config.yaml
n_experts: 64
qk_norm: false
init_std_o: 0.00699
beta2: 0.95
weight_decay: 0.15
schedule: "wsd"
Below are experts of layer 9 (counted from 0) of a mixture-of-experts language model. Rows are named router (the router's row for the expert), up (a neuron's input weights, with its number), down (a neuron's output weights, with its number) and show model dimensions 0-255. Each number is 500 + 25 x the weight over its row's rms, rounded and kept within 0 to 999. Numbers have three digits each.
After each expert's rows: a language model's description of what the expert responds to. This comes from a sample of Wikipedia text that the model never trained on.

# expert 55
router:471492527522487492482493478509494510477479436474505502496504474488528484537470491459505447462506498503514510571542501478535502478538493524472527518515482454488550504513534531500484492489513500475519506489524498491530491485514495463511503513544528504489525498483490504484497487455469526510507533454481497486561496503459514455540519487487497473515473476484483511442535529544536567544492498477485506552497500507514484503504503500480542462489452555518475533530517482494503495493532509505496496554467513553526494511502476492446509497490502487481487492506548520521511522511517540430487507483506495474509523473527520521488517524482503496449529500505554493490473497467463509494501471496474478530518500449526552458492502487490508537509502513505526475514529506518509506544501474
up0:491494510529512487427501503488517463466529510492512533483521509503499473492495547491460510507474510465502520435531460500487459479488507501456523494451488528487479501481503477499508486497488504536511483509532513453484457491489492527490483493520489537565504524482501540497544507481483488486494490527468542526479528511474505481492464474460488532491554550504510537488455460553457466503483500459494504490462463536474523478457486502572492492489515521489528531531488509490525497499498533466520515552492492523547550472498481531536507507510529478457520497472510511478501491523520476532531486512501481533543489514489492461455516545529537494537516491491474505519475543500510462506494476460508493499491520474499488529512489514485512477502539503485539519500505475509463519503520493
down0:500489460465500526519514486522463458479505520521498515515501560509527522461503514469508511492513504541493453484477472536504502518472495522502499497550537507484540457488491538508469505514511476489520523525492514524528514470443532472486502559499489501478511475492508496509501535470543529494500521505497471442487524497491521461482521509524492535494528474521513489508510480513467518496536489502476514488509555494481512445461508428494440490483469444522488498487517510512505479474494506491528512496484526521504539526471502495534503540500536512512510523504477512486504494531501519532471499492484515496491506513520517469538512488500436447539493473487498473529477486511528492529498567495458473437483503480468546490464536476501540471508458487474488478499497529530491486551477520
up1:464492479485472463479533510462531462465447468481540473504512503528541488514534514502459452476480501516483555493449491510508488486472530482500497461497497493491515461492504515527479503514474455492453503507489470502478498506549494454515483481494519487504507458510524513470490501543498500500477493469541522497525483505492501493523474452512500509528532507525476538492449532512456527512510498486516512499458516475510489444527494523501489469507517492486515511455533520518519539541497534509481492522504497487509494455496471506475519487444518465517498586501518519514535531504494539459493484470575497486525498442470522496537519542508481513475481489511525497488463493520528521509532533499508530530515514515471490473503554510519502500491521512458468469514514471501536485503509481
down1:499539467491492495534482479468528516481490512488508522505475543516490515470533527524480543494507553495471494525515538524501478476491517480490433490507514490520473486498509522536464481490548501495496507501512480490532534507510521510522496479495495495537488482442493482503501510486516479502487506471500533514468522478559489539499492514500462491540476486441483482478463527497486506540529481534473492504469498526488508542483474426502497501499453487487500460509495538502500457464510539521481532533517533527477496521523537516456480479472494513470510480491521502473532552460498503484547496497516492490448500507487519460505478469504511452548460476507491528537473480473519502512541547495526508515528442550478518469492511505458481553480507519494528503466525515469518503473516492
What it handles: City, state and country names after New, in or a comma, such as York, California, London, Bangkok, Thailand.

# expert 56
router:519479465534474457499516507546497524520513495496518509508532503513501451484501502497490434486519495494503501510523552506480497459449519537450501508482520507548544493522531517486508480502535500508461504500523447459508569460468459507538475490497532489523517506530488533494480509493483523534496496456519555513556523514492459485463491511529512493492472479507519483477530505503482496494488475457467514519492502488529473500513489484480484510475488511546545521542500486512498510483541488498521486499465511513528545501471487444529497482486516504459471517503501494511477506496491478503474497517487515524562522510510488491549534518454479524494466506525523499474483489513469483513514516494511507497513482397517531504467499556492515459507523506527472471529533476504519495523463491
up0:493504507522497484508479430515510544470511543484481495492561528473522483505507491492478491474521500533505529540469502507518498485511489509492486542489536509477538482527460495537488513478495507513497493494499526482484531501486481508479490501476511481499464484491502510517469476507461550541539492464561552524494495503509450492492484541507481481535446536492473504479539494518458478517460532498509486489463526519475503501466498499462505523480474487478494514522542453499568491529531504509504450498481558505517509465480474509437499501505453490504489502439544524491490474531467522482466465524475532541527478464484495544504479465528468499477498509492475509497489518516492503488501512478504483490528535457501497486490483528527472494499499527515499551486511475513488562549510484
down0:467476525502511513497505521500491507528475473525544527532502487515448470477476517479500482553519514483513508488498499492459519500487457483529475468491542520492518539534505524502480469491536502566521497456501521505484509502464482470529514525555553531481492533496495467501500510530519466487481491537493481491497475486480460476453475492502460496510484491501455494510566546523527541496487537499496488510474496510573515522498499504503505513513527522479532521484534550506525486498514480503489518498499515456464477523466486495490478520506524477497457489505470508457516482474556525471469467532501519485490478478527532535492429502490491487522477488531545520505503478481484495507502523481468503485438481501458497517514485502486496471471547502516505475509497533513455545451512531
up1:502502501500520544484501496503485475515495501515522483476525471455522510498487498490546497482518490515481491541470499471490493502512493469470504530509507467471482549521505521485523507490491467514548509469503481484475523488461504503511474495511510463450474495504470500505471522490480521534498469462544481543544478513530453523496492542506486532531515466479529509509475512474515482503483541478498505520500513458563498492526502496508480517483501554538495503505558511474540525479503468461488533498508513549460497496494497465465526503505481518528498431494461461534490540520523493494477517520500475479539451540503542526526577508469474505509485494488506525507486525452511459468515502482501430490498556508477532517497469492515536494482514491539518497490499486496553533517457494
down1:441477521472531463504488459494503514513526468467542478480493573483503474482515521519525487499479503500489504471510524515499523473492487467520497526500483530489498486479527518471509486526504471468566502501543506430488531505534503480501490495519507540472504496525492510490491487470543467453471504534528498489537519483488518515472527518528472489525492513553484473493514422547518493502491494490511435498488512496486480525511512520548480518479486474482514536525505509497496509507523518544509533494497497501498489500491494514466500469482522421455480494544506475464484547486475501501472508515481520468493498506480552474463487495483524514512462533473548490489514535500547497494490461471503495531492536464490482512521508507520518465514537478492441503518527485554524499523521497
What it handles: Stem pieces of technical or proper words, often in botany and chemistry, like pet-iole, H-ind-u, car-box-ylic, min-imal.

# expert 19
router:502468492509502467484500482532459498528502468469504529466494499459477480502507525510500478455467458504504514535547484498496522492503522532467524497497475487492539486544544495499527565534494525544473512492513502503536474520502482501473522502456549510504499480486488471496439516445483509503485521470481524464508480557502486484506481517481516515512473524479522463489513527532507512488517485477482536549538510550469503507506482477499519508498556486512528505509467489432519521499484484498487521503457491515495566519446453462511534477507513465474461499478495515531502510517498534490518505527533530506498513512489528494516577520515479497487464510497527497531503527492506501513507473497482479465506499482529523473473475475418509480520506525495542482500516482514523481535494461
up0:514497494487532515490536499497502516495499536498510542506498527495487503475475519498493482526477490484494533506465495524472445503468581552502532487489568503556492540525478510466521509498538474476529486512492497484500504570493529510469491505496506449487500487465524509506504496535487524491560507504544500498525489524462501496522500518478534465540489504468455505465455530467546501486482479462484536502550500487508477485480522468529481503517528492490491493465484507498482489473502520509556528491517479500571517467479493461481475496500488529497504424491526513494473473520556517519499498477543469490476527530523493467494519507520495502483444513498506482489485509491492530474472495508449493475507526486528483469497497517491511467449556502519487510485542529498485481484493490
down0:556522495510494526514481470496480546442536480504479536503509504470492510467535547480499473514506492500485521515499450514511484471490493516511510478526526476521435500504522484467510521526506506468464488461477519518487510505502540502478468474510484435505514487502474525516507522527480512514494498463509489479462509515522528502483485526493500505508517504449484464492505494496525490481451486510527492487512543540475492477496497519556478499524475476458539513514507508475516466522470486523471511480530517524490508518499480476526497558529444509535497493509518471504555540461551483519478518555510495466464513479534491504526462480481500519526478523499507499480467530485522499518455495544461495510447519489486489486486477562492504473534472538467489502525483512521507485486572546
up1:498515496528502484518492519543520525466523501495499501477492544528494517516512544476509490523504519508515513555537548512507510475459500531530518506481493539525515512537477517518520476492505485507494459493484500499468464482529496517518450482488525498516508477482493530495478485484481472521512501519527552488501474497479520525468497471516504517499490475527549533479504530524544468480471524503528522512510481462495470522536452491490546502497452471493496562517455470535452536486511509518511494506520474505502475534493439493513476480511498511510488542498550541420518464496454474477543532503481526576476534455503465484487487542496503524534533510495501488473511519521477477533519486505461511502468488487504492484510477476492531486459511521512490454481484474487490494479558492
down1:541505494471497497495509520515511504474447536519507445462471509511527497490517498441474500492478453498497473484507504508463470491445502462511530471481490471509485517467443548527529512503512498483530492530494535513510524472493496505446460422508554509512511522514489536473515466469517517518545528508525534502486514495499473443471485483520476472485497539491538506543457473542471519476490503522524537504480530443507515495489488535494506504495525523460495490541526569488525490492490510490507520502497454512489498484469511460471530526507493495471507500477507490556505512547491508511492535486518508548466476520500544512492532497485487505474509485494477471553495495496510490469473507503495491531527506541459482556439500501513521495511509510491505469499521506484510489496491523
What it handles: Apostrophes before s and possessive pronouns like his, its, their, in names such as Fincher's film or Martin's Press.

# expert 11
router:492469468529505482491473500485432486503486452471492510511533499510504485492525517469530430485481456529511476515518493470497519485541513556526501510491488535470540530532520534513481523492491486523511510528521487494519506536503488510487526533517490476500500495496507518501477521509528534535508498473512511457509509506450460495527493513493499508509486482475496482535533517527493522463507484476517499547504464516515520529512486502531540503452491563519496468491477476463498565514493476499492487502481542480502516513465459497487475514497533499462481497508512535522519525474547510442522519530525465507518524494519516473495516501477471533483493505507548527523474506526436510525541515513516478505515482422507508520481438487500533527569487552487511515515519531509496502543517501
up0:497516512522441472512519497514534482528539507489474447482482500525534462479511474513454469491521490514520503481495492486485532450473498547491484484483488503542507558486500529467510469473504489528482475519548456478493477519453497525482501503466513518525501498515505494436460532527457486493507481508488514542487557487524489495459494476478476556480498531556484536502476517528501540517474507485454514498520486492496527523563479543512475524495516467502455523460499482541496514496512526477510512487508505504524482520446459503508498484542469512500480539503532503469486521527550482495500511514494530494529521450560504524495469528499477453484520490490503469494512482520539519502523529537513501503516493474522488484467500501489514483473531483553532524470502516492478493532503512
down0:520494513533484488442507540525506506487508516481486517519477510462506494501471504502459548495502531506503500494545508531502510529499497473461544488518520491521516450478487492487474488492495518501508516489520462508447539488506518472471472526482466502513466500477510467500487469498491540538517500497529510510505494506521543481506520511504539507515475503494435503500538455477485482502487473573480515488526526536512491445534530463491460465506471462482527498461522472544523476466523533507483437507509491497482499488508500436486520493480490569509501495545508488496517499506485489526506470493475501463460499490512522513519498485484456501501514513529501519493490487532493515509511416464493477443534533539534521497536532524507515481516510494560483495499490517483529531496548457
up1:515485515483461477513489510471537526485456488512529482529488489514505447483488507469491488494496486498537506546495540469479481485502521494502570495520514513495487481515544480512490547537519452469443529494496530507496549476497483520490493483489465524505519475493504525497507521488500502493513499507509504442529499504472512529524469505506498511524518532440467504507504524502556547472522476432458513514520481490550507472496501529480480531542485529508511478481516501512514461463472499497527510527468483513481496564519478491542469461521493458475501474514507462494518548460454505505477504513527481526533532492516579502553507466492484540485511484531503523528483496465528472484497486492457494519522483471477544473478496507511485493522501476524489499517550510520508488490490533
down1:501518485508484543479504442507481481493531512511520499502489517495474523486540474504517451502502492486473459527489528517523466502528525475560520463497490509423524526521515505507512535506525504517479528510501496513497500504485485523539521505486447501480515506477507475481472499533455532500509510504519447530525542483490440513528422503523473531449497481490496509542504539508529470482489517523485482498521499489512527520519533482512477544503476496516492498473548535469447529480456527480495518507470549475473487515510488501513488533536481495529526514520508461545494502491515496472452508500510482521500476503505515463512505540488518478511501524485507475502525491475520503492509492565500476523494438430520485535463500486485469530453513501491555506489493507518499455499482524
What it handles: Raw bytes of Chinese, Japanese and Thai characters in names and titles, plus accented Latin pieces like ř, ön, ér.

# expert 8
router:500487495524517482502536461528489528487494470445504460517518484501511534501539487476480473448477475476494471511567502501498486486523520492459510500473505521503520497497501486498545485469580525527504526472518504507518518535501463512453514524500529516487501502470466546453460502506513520521495489476508532549515534508518507491468513477512509469494477467489455523485476482489515485504451501476464505495474462521496510506518496482463520497464456528535540520516501526506487553489542531526531522501487507510485510542468471466487529508475519500511466532501482528486532530502505556486510485489504494510535514501541532506495526556461480484469503482513493554492452484498483519541480509488500515493532481424503520510465465491500519456527476509518488534502524510481498543527509471
up0:464496458544549498477491527499517520531510494491513524489491555461547515495507487488498491487525472528473524499500464486503511503504528516444526475468504475532528489529471504515490515489495513511488472494474538459510510521487470457516478461502519455496500508495461520503549501509516490498505480492527447497519493464494504483524508516490517489481478540475466463487544459552497548519436497517523483501544475521486523472491498512514469523507492513520480536548519506514477546456461503514549515507502511488537510446506503485481480476488555526474547497494493495542475515506522539479509486504476516494524497512506531459503537458502459465469513508462491466507482517520478490471553517509536522498491476533494496464508514473504519543490535543498532486452468523499478494535510460
down0:487496505523512478502494517502535504534517495513501498510510491498512490472485530497492461496514495496495491525482503491505495505473511485498490493459468458520441584502499477540453505524527504505435510454488509525532501537493497521500494489505511466445502510486496492512486481551495469524496469492518506500473524535536489481497471465560503530478520526512525512489525503485511508464477489526476527485527504468537487486545489523547475510497494534479517450480529525540532529481473513474503487527532512483529484523464517454505515506451506477503499451491475493477471501463495433482523481508506483466542480497520491536502497507530512524506496516497527484518490543480486540515508460489513564522490464482476498544500503548520508468444473469524472495449515531462522545458479488
up1:544492467494472483493507478511496449529470485498497523462493487509466516469521492504551500497518506492531473503510509518484461495467495507496458528543499478515481515527560538462516506479469477498465470500477466537512514534498533488502490496536506500492485487506522523521508485484489489463529523515515485510496531509492478494506550492510461510507514482485506474513475469489510477533543481486479464482552478493542467443544485459546455462499494508486520512515493452497488538457493524482482486535494486504520524527497530499523494525533526505467523495478512494470492516525473515489505494468525540473517518472505431551552543501451524510490447547518478530461470463532466510503484460521506530492526473497540505486520527496508490508551527497514464496479489486541522460510501531
down1:552469528487497490509513500528505453515487478473505504502497471464545535514512530489475541472525515490475493508513528481468500493455524516474455525498499470510487510510559503498500509507469492460507485510512474522479482540505519505495502488505551524535487467532505461512503508530522495445437513503515461479475454439487450501533494491517495498538544526478478503490514523451480514532497502521521446487527585524509535470529497516511510504500484568495524493499504500516530521507472485479488521489503499497508487499498466471530479456499491554517570495505536485499490511494504479457535496530499513521516513484498512528489492482488531488518473500506490463463447521481502463495521457457484494515527485494530479513571479492484451480524499522490514516476471490507508509495498472
What it handles: Latinate word stems awaiting a suffix, like withdraw-al, Govern-ing, proceed-ings, con-form-ity, and also "See" and "also" in See also headings.

# expert 13
router:507515493499453470515520494523472536522517475493495473500540507509523497521445549505467483474491504462505487514513510558522514485500520519463509466477496494520536483520543529488529538521510506546512517491559479465516531498472463501521516518533548497506513510499498496448509502466505534496460514465497524502493488530467485459459494510472538462495467470486526504502522502477479536516534517503485485511514512485510460526556464485482550535488466500466526554488515483477501544472523475498453497507487513525511538538420477478513493487463529501476466475492524501533475537489521475453510495501514506496490490503519529520494534531495521508536497479521480517494513500521459473523521523502494460494483520449493555509482496516468496458504528528494455524508541502509472509500534507
up1:550514468497514500559531522560491466545490497498437454512559540503527482486473463532462504493497508469504499509494501484497505527483491535524494513547528516479516514507468463505488518515481511497511540482495510502504482513516474519480539508525514521505499510507464496483477435469484482532482518462524509445478486500499473498482478510493508514500488512514462508478547539523515485505449461453506484487476508466473492541500465522509484493506509499508467520517479520525447529502487497558502514517491509501528480452485500495507517449516538502488479461490453544505494535476497537486507499501467516485500483525529527539470483497500480504490478510508472496524511462526514467534524550508490461486540503472502503509523482512437491477515529561531454522495496497487493553522492471
down1:485483481468526527515490509530509504459512482526496496459536497477538527504448510498479512484498508495543491488491474570461500535486481486541497498535512518478460465508535542515507463553485457520526527474495504488508492531512503495507533463510448478462468502482517480501504495461533513518444453512489530478480510454490497522502470498541482494492499472500509480507501530509518502555512464539439487473523464473507479533543491523517501465481517519472482468515490483505490557509526504541490517500459501485524472491515493514543472513486518469458503459509518496481532552500496472503494472484524490480509509512488516461475508470492471469523567461498517509522530507528504500503524498477488490501506468521517515536459484523531547498466517512465510471502508515517565508530466489
up2:554515449464530490506474486481505490475478525486474498520481526515506484513535480507510490512464496514501476529512512491500514452526503463474536473461532514455479517460504526506438531458464520551439525529530471516496509485485504471529484515536516554515510529503469534489539483486469532573473498506487481513512476455447513516535499512509499470454486482535499477502526458545491528493481477520513491511460499469513510503474482477499517484518476522504508517486474484504515477502511494535526454529437523501529531497516475519473538485508524454513514515528501481476545538473510462480493518511486504484515514485524446526484484483464471512511498486513464508496503480527481505513523502496488529465479506493496492486509477552480432494523517526510494483514507505562496518483499486
down2:487458515465528465510508492532484496501503480472530452512514526487527528524494499520463489514474477500504482499545491536518481458511499526482494494530493510477503464491494504501506542482506526526558486526460512553500517530488541503502520507524499492441502527481459554511507515497535474450471494515481547498521468465514509483523510453505510508484448510507530511497472474442469501548507516515482499527517542542536465509571517529486484487466512489450515448441555511509518507492502505514508502495496481488519488558476479480468512496475520513535493479488497487492471461507503458471489508487495443503487510476519486507484511486471509504521476532469487519500546513505539440473520496515528495501495504524459525498495524481472518525494499533497520473474554457486519515483522491
What it handles: Past-tense action verbs and particles after a subject or was, such as won, led, invaded, replaced, up.

# expert 30
router:510485474518498550482492501502485499502508507493506500477489502530524494474494500487524461492460495519495537506535528489557489483485542518475528516489472490514522548477491501511517519515506509532508471469526482505506490550448511474520493526503514491483537477490499545523511525464519521523478530453492542509491541522495511413520493530472541500492514458437461516503506505499521501507489487485480506485499464526532504519489466501505483498467540523510518492505566508469490562502528485549490507522477481521526527491461482493481506448479533522494477495509482470537501512476546547487463519462535506504519479516470539507497519480469501506504501508491515500523460486538486494506505522477485483464476509388523498514477507491495504471509513552551515500502517447500506510487520479
up5:494498485503499505483508507489491546529474501493535501479533464514508503519513527479483515477519483508510484467544510461513542501484482525525520508500495492476505473492519532519490532497522554495504522503503451423522524494519510483472543484491522523513519494488481495508455487518514459470472491492510461498528446492504447500487529465501514528504466508496529562514474553483525465468496502515522466529554505531517507479505504463473505520467508481453493466503491521520505546544538524532517497535505449516488497513478516506520509521493551539524491499449526509511514497506499490493504483490519481489504492486549556475492538494489468518494495525460538443562455526547514453473528498493548497523514480481447486516484489505497487537496526498520520489497512500448504471511529527
down5:482478533524520532522485533542483510472459473506519532514499531535493508488477503512536479475481466500480508465497469483549492523527479497462489536515528456514460510484528449533474537497491530479480511448475477526481531498486485517510513505500526531518469500518503568516490529494530524523510506497538478523506494502539542501531513445473521506504531525455486507506476499502522490516476484478481455474490446508479468486534521523505500489523466498488504486473512506513484538494513476497500504523522496512502485485451494530497468509492502521527482545516522500505450426476534481507488511535513511504487539514521490495489512524515484522493445501493457497548490502481526499443519442480474562498460474501535499498512491519490547495430519473496525509545476456482512487488485501
up6:482506469500493525507498479489498502484503505481500523471509474510501463478476485481501461498458509490494476502471511463492511511526515478481499485507508512515500531502532528506502493491550458477511515500531510486531496500512472480510492486495518484494536489537498549540507489497483487495557533466492487505492505493461486478550488558575478530480514491512533493528497514520522533507529534453476504494469526464495480537485529498464495465498498471460526506493478521530498474536538434475505480550481479478513509536488486480504530519512539509486478495563498504508488519463527509495524546510532497543472538508518488523483526472489500499557509487525478500469511500532464527499494516523445531538454528394499507510480536504519498481548507531503486468507492466533492495502494556
down6:490490502465514471458492503517485524461490489483488502505506451439509513494515464487499538477499509514518489482501509538495512546532500502496471509495517485500498502521538481482464519494491493513484580496480544495509547490536507509458533504499501505478467507501513496533470455504507493548451513519543478486514459486495506538475430475552539506501482514520518498482529520515557438519470507529483527517515507517461483518523498504514499466472475517522461519525508562516510506477500489482473498461448521494495543532535482464495507535450492497484488525526513551495520532501515490558459495484477517534463487504499474557507455507487514529472470479496523514539469482504487518524520484509489520494501495552459506495494522543475504469489491504499481498543489484499506477473478485
What it handles: Short first fragments of split words, usually consonant clusters such as ch, bl, sp, disc, in "chastity", "shotguns", "Bluemercury".

# expert 42
router:468487474551496477477494487477501511500506495499482484476513474487537464539485481481495492490484492554498513514529528508512494455509517557506525483493546513490538522535525520494470507491498535523519492526514492482524486519532489508497524529489533519522532516512446502471521495497493545511499509465468532513508476529502463461514490537507528488518444525472529496489488527523513502520458470460497493509515486534498523491512464510504516479499487528520475581561483469511460551476523515489537504523469488484526521468480454496510516488470550460475462506526507490502510514511494524461487471490525480488540514498524537534538531504449492505448480523526480488489431537523458497522514466476479492471518495475502513493460504480486469510466520534491484491470547537475523511510510471
up0:516486559504476485456477473515531504487502493482484506506469490521474504464480498488495512472509502464509499524486520508495470485474487554505498541525501507482510518528522530512511547500511529489480490481482506534484514464517476478534538514526522505512501550492510470543464483501496464481521544520510514500519516514505472489493493541491490507431446505442515534517497483490508509500512486489518466521504488526471516495503470488522543495518475495519476550505527489457488476500525481455462491490503526485503531510460531477479520468537468536454521420463465486511502498534507498519489485508539545528536500488473484476511476565479489515492471525502511502528483495452476502545525525504472509487520504483533497519498494466480473429484529530555531457475520491474500472489454512
down0:490514515480507523486501492494463507562500499514522509493503465485509537486524452464495520507487504564482467524503490531435544496474466526443503479492514521483489490521523519513488452513514484520457518498549504516480465497526491530478542477529530524463489508443532485505479489522464493505513475465465497481455519536450501495456541496486501479463520486502479498529493503500529498531514523524510518484474526498495446542517471497518467512490479501532514488532507507510507498522515504487523501454486488509513487412494460519515554501495493501516489517514504541486427477509540511481481543493504512487525490487512501546518508499497516522521539498495526523486459529499512462511506504510534494511494516553443465489503457520482509493534528530525480482508533463497486502482532470
up1:528467473544499469487480489481489494482510505481478513501508493492496477495515536484498522540465509552464494500535505513505499455528525487511481474491466466535515524484536486540482502510465530512543495495518502471505478513531495499559526501483503540521559508509509505508513523542528510463527514500470551497504529507513548499524465534513495555526508497501518515472466552490466461529482487481459501514469497542477515533493483492513506492540503453456534514524516474462481538469517495519510488521466499518477527518500483509468491446495509446484465532530484473490500494489539525431446523467464472484527476497534543501487508515480490499482525455525514498499495559517482511517499500518501495479478518490506497521489502489466437451476527542553507506517509510500484507516500475
down1:507513531525496523506513480479517509494526483477470484495497468502508479472503483487489590480487463499504509458483448534512511499496483496444512538490531492534540467530499465531485525526499516521446483522492542512486557506538495523486502498482448515516518520480514492511467512471499511500497572509477568482487484526506482503517507498520477491514469484544486489542524526472520511499480501480476507447525487503490489494507536537531523529509538481501501494453505484539501543499503488498496486492510558459464528444504468514502516525499481463531465504483463459481531522474469511492527509512503491502463569487498472508485521515471524508460486484488498474516470539498458495504510465508523513471495501540549440491512500486484533502486492519492492488458513491461536491470512510
What it handles: Adjectives and adjective endings about government or scope, e.g. National, public, local, municipal, and suffixes like -ical, -ial.

# expert 24
router:523483528478485503449535537476480487483507452481519514485528488511489486487490499473509470459487469494563527542534502509523524485522475532472490504486537505506545519547490515479490499459490513496522514503522472496507479505497495508480493560543545486462511485496513506442492501496507534539489518459458519486518521480499477439485515493472536506538468500513497487483501498514529503566498480476478489542496520514500506478531475472493501469450455529548486551535485498490490529467513507488471505536459507520523541503502470491512505484462537491475504465503494530510453534506522517440509490491495504491517501479512489518535508516468474502469479505531516533479459501536424556496523474468504504478507493449518550486505512474488491515524494511515487501517532511513463519531501482
up0:541483541484439489507455490518508514452536470484530497531541530487521503553536445461488465518503488511518496454492461520519509499509502526513497506497483517503532506503467491502517488518488488497497492509528451507502501502511447471463472515486496486480482516466484507486440479496515484462527498481510528500480505553533455488485464525505545483516540488499471440544527517497539555451524488508477495499485503473509498514555520498466500482472533489484521494520464520523509498459526509470503478484492475544458516517494472497497489506458484509544516518512495485495466523458479478490539521545484444487483509447495547517487487508535525487478510484512523529512508490511476489485525521476483526508505535485514515504516448509502530503512495510527501492506518481462482528573473526
down0:487526499526498496495503486527458449472476503498482486504478498479506424465487511526471489485487513511512526527468456506452472502507494540501482507522489483501517493473468492509494503474495495491477505470480495510489520540481477512479509533506492475520505522529495475555502486506487454473479493471453558489497503532523446504527492561506518524474501476531500507508499474499535533511450498493508504563468520500517489497520530479493504498488513480498502502496476539539526470512521504534495528477499501499499484493479507526492516468472500488508491493497479457491502506476548497538519500505508455548498475550504457495557498501541498487572477498499511544535532516517448497504484495541521550495443524449480518543551506548473515457510491548488502513463459499512501492491505452
up1:483532509496471501498541506495526497473523518520491515481502545499474526501488476487547484459527526474523548540519459525509517509483457487510513528490498479535509499518507510553498486478458489494486501511504452474513521484491441483509497534485496489516503486515543514490461523491479505543530486479506492461482514489482481511517467455452505490464440518512501489485524510505478536520468499494516528502532522530524480475475523492518465512488477478552475504520517502487467533479506506572520478556447486499511503489503498458513545454504474475519517483545487459506517515489491480461535458432440478512510514483473469512490531481543482537479494528482524525516490503458480480500493505482495479493514481508526484481520540479494491540538492527513511518473570497502475464496483481
down1:495516505437489536452497511502546512506511537497478485475501541494490506494501506499542541487521519531497483558496502519514519479485511492469468499517517462481484465479532504512516451491490477463503499509499551526454515450544488488470471536488512527469531475517508494502533486549464469555514520486506522516535536468480501455495531473510501500479501523505503458507508473461509462499473504506489513508528515512523551475507514480516551497489495455521454507517514474471553502497477489515501508524516490494492486502555437562561496457502524520512528521499486519471499511530448485481475482498554472492505520444527481462534494535486490509492476505496517442483517482528494495503528492488495483498545504523468483493521498525472504506515484516494509490501472511448507511489463529
What it handles: Capitalized words inside company, media and institution names, e.g. Prime Video, TV Film, Records, Railway, Racing, Theatre.

# expert 7
router:533504483513476494491490517505461522511543474483490488471533524504502459484499520473527431527448502505518500536478512516457510486576516529530506527455488482510547500508493526491457499467504483519532511488513517464535519496467526453504481525515535491502487466465517529483466518482480561490520495458488522449506500500525477496512498514496516538514482501466483489497527503485493540481474486525485531531471512498496511524540501497509480522499485548500464492526523512488504573510519518462490478527464536510498481487434456468527495468458516485517452471515504473515511492504484517493468530507534535492522511466493478518498502475524481467510483531500526490538447517547480492509507469467473506489524498476554509485485513513463467477552493526510521484540529519492503485527500505
up0:483490550464511482487484503484486504523468495498522485468485502543484488534464475502490497492510526473507478479489497487505483480489477547458496526452462485462516493496511500506513505529549480534500536527495516490528528524506500500498552556538533537513511496492473489531516483467489453468527476499510508476486499537464507507499494547482518509511465536474498467522516485464497517482488457484483495517539487498519512523514519507494537430512459511509479469532462480467475475511561535491498512498478523508507500531509454534488464501530523494523479525487504481526526493490461550478515521533472548494506490544540498535494511498511488478445548514493549485525537479511499475544550512535484465430502521493495485523487478494488471501527521521447462515483485499528495498473493522
down0:511493486497480516501527437507508445507498486511487522525519476457505500435478530459523504483482489448470531519509518500506470513526548504478490483474492485542495478495534508515513500468478495513510524446504503482486509488469489508508440500511491537483497485507475486529490501516507495515468525531478523507504539506552526505517500500497522493482483479508461509517571510477526520492488482506531504465470466513486512554473515470556491486555471497456486454513531529504478506505541510486503509510450516504490490482517471507540476494473465475524494487487540491521480524488508528546478544495528479486454493537474437473479487492496501500523531483502488479488462559498505497513516514499495526486512503486545526502483495521510447506514561442482491547511482517540472543464497519
up1:481532479469468539501453486494466490500476542479486470530523485521535467513487480548503522501498495482517461498538565505456484510507477478460504470522483495517493526493476478508531533479473500480498522487547477507509506484501512465523523488529521520498512524533486515482499472478506499496514530527520499473537480530456495503475495519473555470501504488540466482498475486490516490492457491521562446517519498561513501484550479461521515507477449511479531467575501511482480511507536509532498503473490537508497569516478490470524537506514521501501523510469527497538478496436504488482492561473474480509510506535499512482504478493469478464499521525472468502534499499475496500508505508516461524458481520527518492554503492523496499491519543473487526531473483486461469483496481521
down1:452495538511493504504491461476486519515502522518493508498489508492536487468497517490513488456507500507500516523527498467516490487505495488525490481514493474446517490499537471498480508504486505517490491449519522506514451503494490493499506480514539470533548472507485521504474485538490496455467455490517496484500515505521506517513512503493497468517505492520507510482523481456534452482508487488493491522439482502496522518496502511497418534536493480469523414467528535515487509545530499497492523472525525502527476515514495500479519508467494512505499536490528533517498495475493559631524560521471527484489483548470473491515492465506546478520536506487506503539513489487425515482508504508525502538536538473506466477508500532515502504463486486500469489507488479505480478468491519
What it handles: Opening parentheses, slashes, plus signs, dollar signs and LaTeX backslashes, mostly in tables, country codes and math formulas.